Below are experts of layer 6 (counted from 0) of a mixture-of-experts language model. Rows are named router (the router's row for the expert), up (a neuron's input weights, with its number) and show model dimensions 192-223. Each number is 500 + 40 x the weight over its row's rms, rounded and kept within 0 to 999. Numbers have three digits each.
Before each expert's rows: "gets" lists some tokens that make up at least twice as much of what it gets as of all text. This comes from a sample of Wikipedia text that the model never trained on. Tokens count by the router's weight.

# expert 8
gets: " |", ")", ";", "),", " of", " is"
router:471492458454478514450450552538536440452534475534476534455480470456503464503490461458519503518536
up0:510492469494483532452458584513468511499530466453493578499502510431470447531472530504536557503550
up1:497561428480417545511468506545533524525538451502397523476463464480542466553558490481515525483625
up2:531476512507462411460484518473522457398561498491505636470438546545496535568427437515491502502540
up3:494539473504434550420484557512479387424515534524517490448498514544538562461476520508571538514473
up4:538487478465523453452483571553456406450559523441535547516446445514525484464450498458521529508527
up5:482469495479461568480433532520567506513497460519502600488525496490507494596503412465540523459588
up6:481436482424496519404485531541539475454495449491472522445471559407520474584446477411570487448516
up7:428538498481478519545535523474576482459505505479502546457463477462513454517549463475491501524528
up8:518497477472506555400383498551527470476565432524504490507502485469552471532517475446532565521586
up9:494460501479415495465485491493554502442476491560435566501514499481501522518482429434520531508603
up10:525533473429402477466527534480514406508521437452477573472502492458481471475461507478575510480486
up11:553472430572512452444520540535485437499469540455540485516605532458509473489505474539489496536509
up12:515548459487458413453479572491510442412547496501477602489502525493505465515501510494506532479499
up13:461490475486466497478429504558510466493524559434483505418503455517519444469455479465585547505534
up14:436575502484486449469491529562527527424527425466543471470516459472502501527441539476592487540514
up15:533514531519507458491439524529522473434509422515451496480530448494517437531482453450588532486585
up16:488461493496413576504487554509565412483541472527482559462450415445545451461477464451526545470579
up17:494462454494489492465436490548520470446487504522499566459514480514547473488424515501510531521534
up18:497525482458517515554470555508547422502575472495439483409516475492490514502532503488526475509516
up19:538444535504497515460440521532595488507509423519499597412472451438518422538458457459573490454514
up20:443461595512446560535445511536566500502495504474517549504533470540575510513460510515547541490577
up21:539475509522559538512472560518578414527552467509496491435526541469533444494497451466497530470519
up22:496559468512460507541455585497519528453510425516490612473529572471500551501482527481573559461533
up23:530540476510491557469475531467557466536488494486422552482525525406506551561514437412582437521582
up24:477479473463481463492499490513475487484579462528486613430483502494510448541440447433472479481496
up25:466514454532487521472532625575561431508580427463482526474495529501498550536437443489455525584511
up26:487503541473473511433431489585547496468599501459449571500518529496560508499517484513513509466505
up27:492502459467471497460493511503533372472535470519479588506527466492526524497477451464535535475476
up28:515421482456458458478424605515485467545533542496543523478436422538454525506520512532500520488520
up29:404480520405431514449490473519576490519524395501434566472524500493602504485455472486547492497545
up30:561501494542480483489467464474544495444495531523502572502483499514495508522431492498531529583505
up31:451485488503494516476382532551586493530544544467490529467463476486450552516469505526518436561595
up32:502545502458458519487501547456553492546522434529435501463479466471516541596488426434564454489506
up33:509462487501512498493432500496516463464494473490456586506511548457506501486523530507607538473568
up34:444451485501444547513504536475505468436552498532462509435483512500486472525486514458537485518486
up35:448533537469370462473504505512544475451539494511527553516530509545524554506445507545579531497557
up36:516488519510490543408474492428514425487447443543484465535449446484465519482446389431527521520524
up37:468552525513469494481484548490544419501519479507520519471425482544565505492480500459508480513568
up38:440529446463444560512475546506531444513496538529448536488412481459535510479442475518536490529513
up39:511572424507535536447533556538528391518430422474471506425434504503530439523450475492525477485559
up40:444541515479465472451402515526544490437498493532467592454448518464591483523451459503554523490566
up41:537521464468468454552509544579488503449502503556523527492477485516542449491552511445529517544520
up42:462544506475497522476498486493494495431480493513474576487495473453443565495501514458535491504475
up43:493444560457480451489473516512571515468520430453433572497507528501497519463470504464553522429521
up44:491471497485429460466462506493562497471498471525501550470540519463513470498485505514548588537500
up45:455448487502435486481503510497481477520509486517427523488584530401471490504503421483540513511522
up46:485513510446474507502491511518520439468541390502505542483412514459506567528459556522557497483512
up47:508475511502477558467437488545606508556527489451449641451460471461503465493477482499507539441515
up48:532477480486470467463422499540498489450552491529508536487511537508518504527467538495567512552532
up49:538485500467489492472462519472525446468515419483474566530534484472515530440500502512612575502523
up50:428460489491444541454455516544557455465560426537493546500464442492523474575480403487523548544504
up51:510501453463473455470544509511515446442534427477523520501517464465436443450446494454515499526483
up52:448454459461445500500463555536543429531531495486448530460488433480506457487462442451484516470540
up53:481507472424510544429484503548535482486521527450511567457494486520535527505489543415505525554500
up54:448552506505433537503472505543473440478511502489468572462537450468517515513498484509553511544521
up55:496569478507499506464445563509563458507496429476464560510566461480541466530456444451556476507541
up56:510462518492522481493430569563509388409529544386514507488529415495566481471488502480542482548575
up57:509589529489473563388485515564480498486568484480475502465500507464532512506438455505583520478523
up58:529451526473438450535458578488532487485520482496503520486524412505541473502481501471488501495455
up59:468485503481416512480450581473566432510527466554468551490489444463547498465535472506553506485480
up60:539442466479525559503482596565522431504531524483454527471500432495572438530503464472525496496598
up61:500522525491453451438469568527534414434489419492510556496526506436572544525462472468564457519530
up62:488478520524456554465520506564513487462510440569461565444495525399554511521486463491557541483546
up63:498528542513500494459452533511536446449549460586444566497574537501549429494508482466507539502467
up64:472467591520510521527533517546561416498562434479479531455517511502552491501440502459608499449537
up65:484470513415492462479486564560508452504508463468491518393494542516558569553490479512561500503534
up66:443486528496426505469470549566561510472518484471531562468418438509605432539480474454522535466494
up67:492488481493438491457489510538543480497517468578439528485495513461511515526446497497517505562560
up68:490461504515496452388484581508485495496484416506468563515527536415519491514490487447512494455473
up69:512582494514461517457527561555508438448596537540493471481539572451544444437519486475470511477487
up70:547381547480488510481524528520513497448507499540483576425487527528512494531443477461481490470487
up71:517496480467461519472436503523512438448513505546495608449444513487484520527549512521534539512547
up72:483470519469483498449433526509568446478567551511514537447521471480538504530507451487475546539552
up73:462496459444473547473479547498543466460533452568440547450468514518478490507481519467507515513507
up74:547542382498454517440505552500525439470533506567498570495533455496467560500417445454503485486476
up75:485531426486468530496498518505512515549521510555488497475455521485536466548485530501584463535551
up76:456465482432471424470496557552509463435564479451452521465503535481527459561489457430524497432539
up77:412464537472441443432503524474489503426535488535433551448560493466568482443460465431524492513542
up78:449500536437509471498470560504483441481500484448496532442526513467505499523493496464533461470513
up79:471526480463498484459456474531544471396522553548476495531491458452479479453557492466551493523540
up80:447422538450416477462464479503519465420533517557527587456464498492465555491500482488544548517569
up81:529499494445507501463445520507560551429485478508481506527465478517533515502502483494515489503474
up82:442529502435458509521483516557546486421557484543501560420461479508568453510458537459538536518540
up83:456527467444434498451461541581533466447578461523542538493511413506548508537487516441558519536534
up84:424476473494509505513465555550598504497480475477458513482502493473510492560467477521543554525482
up85:467506529518366456441476508512521421485581520556503588447499562476485531508409466500505508435509
up86:451502462535475547536471533563509416421532436499520498443510519494447449556471490497538534441532
up87:500539453492535465434531542505502463468459457551480525501499485482531440508460523489564500445536
up88:457597451453464495530474485478528480494539431451505562469507441529564523590526504435521545498515
up89:474516496480464451403476507492540531459511444449462553449538518507579453458496483475510519473501
up90:496544584486488607451504509500524444448546508475489497476476469469565511577481477473626498544534
up91:473454441493399508476474521521477535436506508502428552499439470476493529492422492477527519571503
up92:517499476465407499479482553478518496481601478437476541493542485541539489451481492513456460461523
up93:508476507488413517508481516489514502442500483520493513494522408457491437439396426483481511427538
up94:461536561512487486543438512496544513467487494501491470457508480467443466542520538489460502510504
up95:491441493468474461472434493486544465378491402490457567468507462503551488499464498485512468494521
up96:508575505505490447496453560492559485500499535553474498458540493436508434503506445482606452540507
up97:514552449540502537479415498523536490488477482525480511494429473513530498558467460497504479500517
up98:436523529499507446475478551524512529467522460463527545467458559472459442558548468443587453456505
up99:525532432436424553471410560528518537518499460493512506522541492450474493476495446519579469529572
up100:487576450432444578477533519494529374436502513533494540520430510483580542567573433448555495486550
up101:494485501461421506472495495461572508442540444527483548464493483470454493504542397461540472433479
up102:492516536458497536458416486485481468549494522534514533532489523444489472507498483521493509564528
up103:463457493439490505484454494591485418510484503479462540466528501526508517456484452529508507509539
up104:457517512488457481470439545453522429452524463484462548438514521517508502487467525434502500533518
up105:466423544451537530529489536521509489502504552481555532457474519530537499487457445398565530493492
up106:462534474453465489386449488508556451416531488515503547436524531510493477474468540440527493486533
up107:458487443468491465544516556520496438449519476493520541502516407534489492459433470493535464533504
up108:465530446396491547532515589518557495457513463448487485418505478506418472459493441455546482604478
up109:480476497458450472459481544496508475492560472555484572403486459460540477498463478491557476501526
up110:487492470464482399463466508577500516423540561552531583485544504477543491499551525484532472522572
up111:528533458461476491465443541558536459453511481502467554461396517511518518535450527463549461516530
up112:486434457449489470457400510557503483442541528478482552459495450511523480508501531439499520520601
up113:458487497465456521448475493499528451454530441531420565451503495482528497462472490482553527476502
up114:513471464505401519468473570532504528487513531500556543505498475487492452425471484500607471539459
up115:515537502520409486452547528521519441464548510498514568515478464491444568450487431504570485477521
up116:432516523457496481457461577521625450471527504559492572448462505491551499540483436453543529509555
up117:477458504461432489486466546502571486557525464551511555509482477510505473544500471503521494445491
up118:388403410465459482520450583494509476528544513507503511457449475484482509578426475505496490568563
up119:501479505527432504452499551529513485510568481490485548438520530506558513478447453480454565516549
up120:459428493501473535485484494592557507506540482527447543410513477491500453501480449458526579516591
up121:497513469468444396463461543473520425481505400492467502471512550508509469491440503468552481475520
up122:475521526511425475523490463522462460445538476530486616504530531547465526497459452494493526515507
up123:459496531496480469486457510557571493457555483471498508415507554450468519445500455506497550507512
up124:491549505504462455464461501562489479474558513564473501497550472476512525544512476472532495505484
up125:486515464433502472429401540538509477416474528528499513505452551437497515478592509458561518548553
up126:451497471471479539490514492496516476490547534572548515449464579402563495527465517516480486534503
up127:549412445521534540492431552552525495470485442439465545469540458430479427467443466462457461465507
up128:462470481443514454425461525568497478475506520501463509497504519500588490571452488469571545516519
up129:543515447489490505501443527487483477478497467516442461471545490459509440466491475467512510490568
up130:519567499421466460431583567529532428494506484481467556510547486502480556519449419510519509438470
up131:454439517486477425459452503576544471466525501536508528488518515455549486551445392455515540488542
up132:496455445477474476417397542506520496472498550524495522492469472489533434413518505526503610478545
up133:496528490514479477442473505488461518456518473489528546502486498451512529527441456447550487481488
up134:471493455471485496516475506503588530374487515436457570514519462437534485508534487551567507534504
up135:425475496467427486473538519531527507439491504527472541367404477502550521517521509466514485527500
up136:516463454470446522508473528495580514491515506503481531423507420498540485519497450527551548456503
up137:534516494472463524409513505487537417445493415489504551440486544536522563448489513453507482486559
up138:502559496460469494430499510510498451475502434521457540476536513482477528521516406443555531418514
up139:460524509465474519442533480539539432526511501522472544506525564492565479527431440426491520482494
up140:422552457456463528438493512525576513439525429522493506444514507500530476510591474484556515419541
up141:470527504456466507522522493488449466432543461502450544461478524489500510503448543425482505465559
up142:512468449458509499476436470580527477451521421500499555391388535493555469558477554496515580427496
up143:497400494509449457485420492554541454480468507399478505512497448511491460517403514515500464458511

# expert 40
gets: " as", " at", " on", "ed", " S", " of"
router:483478445461434492474445547558551438487537509439458531454439484451542488479532455456536540519546
up0:463463489486509548517502546457454469493506465490462507440440541521503498478517518469518442559488
up1:430484490482492466459444573463525472509538580488488552451484500550579480485495508444507552508507
up2:480538448482474502501550535465518499498503464542474495466432491499534498539476491476555476530540
up3:481450494439450489436529562473479480462539503499502464499467438445540489479458461424464575473488
up4:480511430418494500457499502450528463469485508559519564445458501446547483493487507469608523475520
up5:473482478499451524445405545489472484527506463514456598482469566494517516516472482437524550471502
up6:456454411443508493456468512535506479467495501539481524526506521470549478510495516455533612475549
up7:471522403500520426513500593511457505483524476524481514420465462523485476519464510481520531466523
up8:488431511446491431404422563481519425488474462543421545462433562511515493511525450420516523489510
up9:527434532484483477484400543501592427488485509495495543487442477466569511516475483479539536514586
up10:467500554485402467485457522517418426486539488535417495489533528463540464516471419481504542519521
up11:518551475462503628510439425502498507418495508507466462470437471518480491446515477545602447504484
up12:492501462444468509434428526512539443489483480524477573479475510503571450487540449430526497487482
up13:461406475440457457489415526564516487439544490480482538469476503476574481503496535434498553484511
up14:442469507437502537503432543489441503483462483498491533458490474495571516462460484478479514511476
up15:511478474404496509480498602522490549486515485515420486474531533500529448480496462430492548441580
up16:495527425461486423503442505496555494515539530483448574454511525462481547556507542491530533467546
up17:456435434522465494477485529453485538474535526552511501490510565508511506471576531504604516490514
up18:461467552424508490440415521478548477440474480510499602493458501507552488502536458508574555501517
up19:503480408412479461437437540469491440478515560491543530499495532507558517499507475424545581476515
up20:455485499456412522458496512501482418439510489511476532436523488441518474531514545371498500503512
up21:454505503506475496424425494500559480489492457495481596481519554530546528472544496463540515479503
up22:455471505465462472538427536480569502450497491468501496502471464530500484498538436455508485551530
up23:491554538492509439493506480468525458479492602477453506508487516491513488503530456498493495446490
up24:522472548540517425468482516516473442492495554483479530518417458474491509521513474471572475543576
up25:484488496484472531497486594500518450508481541496469556436477565502547468572504467455552556508598
up26:455487509494457512413467543511461441458538494477512543507494495461549454489513529433507587531567
up27:483481520465505501502419547457515497471521486546461519427474547501543457529521544492482529517584
up28:430472476517554554532491492531501536530514514484445564421513531535482453507609573439543470502563
up29:476438486484509464479466553512504457577480507473483555495506518448576500526548486455463531544479
up30:531519417470501488489471501509525486480525497483491513486470530543507487498528564468561540486517
up31:496477537474467469448455500542570470436495547482475544471481522507521462500506550481517555512556
up32:460521528506406453468471559564476453464591446475467535503487481520556490529495544519551530524551
up33:481439520474490508473458460474567475431492545490433487505440504512470501457531549473522487473501
up34:443480513497507518500450524523565486446555469530482524460425530445548534549507433417528559530566
up35:509475468522472472425376534503512465472503529471478495512511574522542506491470442513566531502545
up36:516513429479537507480410532587479451506550488493539481495441485511526462499517462467507549525507
up37:504454597553446505493514478462527430450444523540419488481503497444507503549499463515481417466537
up38:525479473499473477502503538497523451463513511525472496434436518462519426437434448473593528499546
up39:577534504489416457462446529507498488468484469546515511498493556446535521527485515527513562548535
up40:479521586487459457473433502525514467474513479485447534479551523563579498503468471520490520553516
up41:524457566540425495485471533557561511500558507479484530516560464467546482535515495464507572482546
up42:509418466497518504464508517478555482507563558518488497519401551459498531460514535471557538444544
up43:523465551477443525517419537534528501502526503539512498475509506525525456549489477473524541487550
up44:500413512441477432453490540542503490489508599438496525503528509499517483442409477513488537453539
up45:539438472437518453432457574544539485513484498458453509438525511507549536488495410432509538475528
up46:519475453523521506525465496471487513481523489519453554446526468558496404529449492444497486453476
up47:531473494497491554465478453460522482385497440583470540508459519503535528449509495499490514466543
up48:464499485493459419500490548504453477479521464487508503510464470535572504474515533449523588543540
up49:550464492414450447442446530563503472495508469486478512475424493553536499507477465456497504503565
up50:509495496489445422430463552504559459501488458502463567482496493491575493508463404476467556493531
up51:443436533479472474533459516521467529553530570511415508493548512455514442545441486443524562491581
up52:485478484431487509505411466538524472414507490491465511492504483540511447506462545448582483515543
up53:545453485447524434507507558483496453499473486448469483448416530472560458459517491472506589495453
up54:518476484513418509472437456531488510492511470590490495481440465418474552505460498559491522458528
up55:490480468436518434464467510491501434495473473526461581524407529468500472494506463453484556453527
up56:495515445467511450483478558452451558409510507503489487488478513568470527526557525450535536523571
up57:510445487499465492444453566455515430476499483542461516534479440430546471438589468431535531460503
up58:540418508510483531382449512502492467496507496512523549507511522490459541446504563444537515552510
up59:475516448533417504460499576536582491537519517547511504467504508451518412504473502398547485430522
up60:437443410492497492551459550482532484498475509546489522447388529445503470519463463519538583520551
up61:495499447503486425461450568492504445448513454540490534470463531527546537501501515470526457482502
up62:514469473503450508477497520490501462457498494505469540419502546502530470560498518470480512520484
up63:489499508463506461493481564448483510451535484548519544462500498436595529506524462515469501489533
up64:519492495512478492490474575492538474503505466450527537416540504517537501506484484402505595506496
up65:457470499520460477439489543521481467445516503532454529474474514463557506451536471438494582517508
up66:499445479519465422438429556545510466483467498437479518513489502504600488449528522498497542511479
up67:531462445428478477468500551516573440474520446476508569415499509491563488497522557460490534530523
up68:517455478498493446447440474554525475489481454448412525489495531482464508544553433468492523483522
up69:485466423546471518471483562518479468454519528521451524426498509575516501506518508492538519523563
up70:532463476511487485465482484448462531505509582498461512489455548413487466485401506440568579436608
up71:472485433439488471427466518524513465498505512476467519423518497545570457482456496474586526501509
up72:481505532495447507487469539459453504450515544495443535450448478468519482446573465474519557501569
up73:466465481508492471444439541547540482455517509480492516454526535480587464518506504455500557572541
up74:425537472476520544508516449483444467405522452501438512447550484449531521604536541510608481559514
up75:513497488399529499447494520508495477441473512462508529445552508534494402490548519464540519506516
up76:473531430485449451420496547481496483490523523448522533477519550461537456479500497476554530457520
up77:507509534464546502493450593517564487488530450490507517509559488500555497500548515418576553506568
up78:454452432447458481495421541481519493570491448518522550442463521506502508483514503447489517527573
up79:485491432485492448471483538483542442482487456489439534466454593494504560520500481473522507540563
up80:483485501505556523458452523479514542470496503524518507466477521433540477540470477456523547489566
up81:507541458496461481456487584515469465437488548443469523500494445475502433473490504464576564551556
up82:515486500413503506438457533521580453478494471448504566448445513503615499466488480468536511512597
up83:461466522501473498515466581488493499503496496465453562489471576514494498505501515467604534510576
up84:525478464468486445400426492489501486449473452510476565455484524445519507568469482456551539515592
up85:544488499461454419441501484514487493474502469485514508502443527516510441464513534458568478474528
up86:446514479591478454535464579544563458522553416504515476423490456501522455494468508427468472504563
up87:581558500492457508484468531486498521428545470484481522434468562511476501576475469447494494554502
up88:463449458431479535488471518528595480522559500527473541421566566503491521528535549515528556482511
up89:419478481520495466493468512552423471536509458431501519515474484506487529494506544476495567490590
up90:501473565440487519453436500539554493471513529560496534475496492532570432511536478460520527520483
up91:472522506478496468496442532481506448406479500449482521479442524510516472487551521423572509527472
up92:441518478488464464478500529505518496528541497551466549493508565495467449558500526492480527540512
up93:488535489496510458410416519482495449464531509453486514490509531525568464475523470452516530497533
up94:530528501532464457482493505480491458365521508518476577413453494490498482557518534459510530546556
up95:555547557502484476533531511467495483504479588450494501524526482549465493450459507482500561488524
up96:454490475485466466456464564525497434468533449483499547482494484504537459540530473474569566516563
up97:536524470425487462470493593558527472504555430530497525513500495432597445502514568436592549520499
up98:541522401504502435456466553453565431493475497463487530510538538514540468473520410499512472430477
up99:496519496470479453426451499518526473498509443495466536455502517490550554533493456475519518481562
up100:476448503464453504487410557503511459512507494491398514475499525478564506517512519500529569500528
up101:454489499466449502483482509517469429449549515539468506426495491513484444466488500475506495488537
up102:454442521512441399450445500460517471521494499446490516525426467526567456432495547469496485482478
up103:469492514420437439487487573506505480513535437477467504466495543488477460479496440471511580497481
up104:511471492471513459453439496494549445478489497565430560464507502493528481552466483425508572469541
up105:459456564473448512456417480509525508447513474498508536488471511436479513505525463501510585462516
up106:494424481524425504501489503521471528527546433510520528436437522500491468482494489523555631562554
up107:434499540479493492407498454496557499511517525542425483481531590530468538575431475468510507429514
up108:457444544441502494472476505550466446468506562446493540508489557477444503449498492461556493520524
up109:478495450470481456482478541499490490456557498467456529439475497474511463494510470457581510508531
up110:514562486509490473507410465505426415489537495455529558498465516504478463546515421447533477543558
up111:505457439470528501483496556539504485516517492476501523473555547496516470557474390513456533514479
up112:501515463490455506443394511566543466521563441587490538477458461478554455551527477476550500493530
up113:396472510431451458455430519593527455473569488509467574478497503496536449452487495462518461452550
up114:567493495480483430510457567545457429473482474464484475533480478485555489521508445452495575438564
up115:468531440429486510498484528497490463460600517538490496430453514485479473504505510453503509500577
up116:540480536462479456473476542472451479523483524510459512484484566511478484540510385447483534531549
up117:525435484518457398478392536474526508526557529452488539509545465499626495487487555559572471507504
up118:518471542508439500514494525523550447462473508513524526451492465457515422504504512482501523491549
up119:520472506478538550517481521538579476544506462486489554480495498548517542444464578483513435489527
up120:466481472471485484451422525526519442442549479556450535467480462507538450504482483460583527494511
up121:448483464491485438514411596576496440536475507495505507436489499507538383468507447400514507505504
up122:506448577421439430447497471483457440501487537443482546536469531491492565488549462510510573528496
up123:543501479514484467433423500484541495445490505503483533458446502497487451542475414461539508516565
up124:508451535498533458440490506510561481527507409566480525504530524439500463485589485452443562566510
up125:499506439509501441426404517519515483473508532500430582450506585493568471492486440470531494500491
up126:514442526492514444431447500466538476502470489492485554525419467451540490518511421484510526499520
up127:497494445523495494496422506496517458556477504521445481499492513490472467514475410459457496455481
up128:512515427499470490489422533493494447504510555512557540486493483455509504532508520502500524564592
up129:486480447482505483483458527498505495535519512479483506469530541522487499492510479498516542510530
up130:489582503493475533510458463473461460445540510535448491445459464560516486505522558440557450493520
up131:495525488512543508485499499480602476479555435491477548496487408509485429498496561440557501528536
up132:558511470461457457508476501467481402474577504470486536501461519482557441488527515437538575443553
up133:477465480461496486463439490468467497487509539527496531456499521461496441603515505452499555492590
up134:540439499527492498483491517496544484464505553463529561420530547508561482530466542446501483511469
up135:503435495483468501448479587483502434463491502516522514474482473485604444486502548467574554488545
up136:506509542519484403457423489508575424514462488438448562465469565539513527523472521421528528486543
up137:514428488404497534407417542540525443522489466488520521478451533481575493516511532508483509453577
up138:467502464436495510523474545504526504448517493527499526469445509424503447471537557489573557526573
up139:411521489471488480455473538436473478391491536458527559488482536485558545440564568461530502502552
up140:462495438482518522469493494498555455464477479449448487492465491448496424521530512411494489448485
up141:493424447460473507529487511461474513515547511504490517463480562458497502542536551490527578518481
up142:457473466496510470471426507575572470515521459485483563481542486537598460531532460501561494448540
up143:493483536516510501504460454535520504427475514539517516502440533536465478472513533522570563443542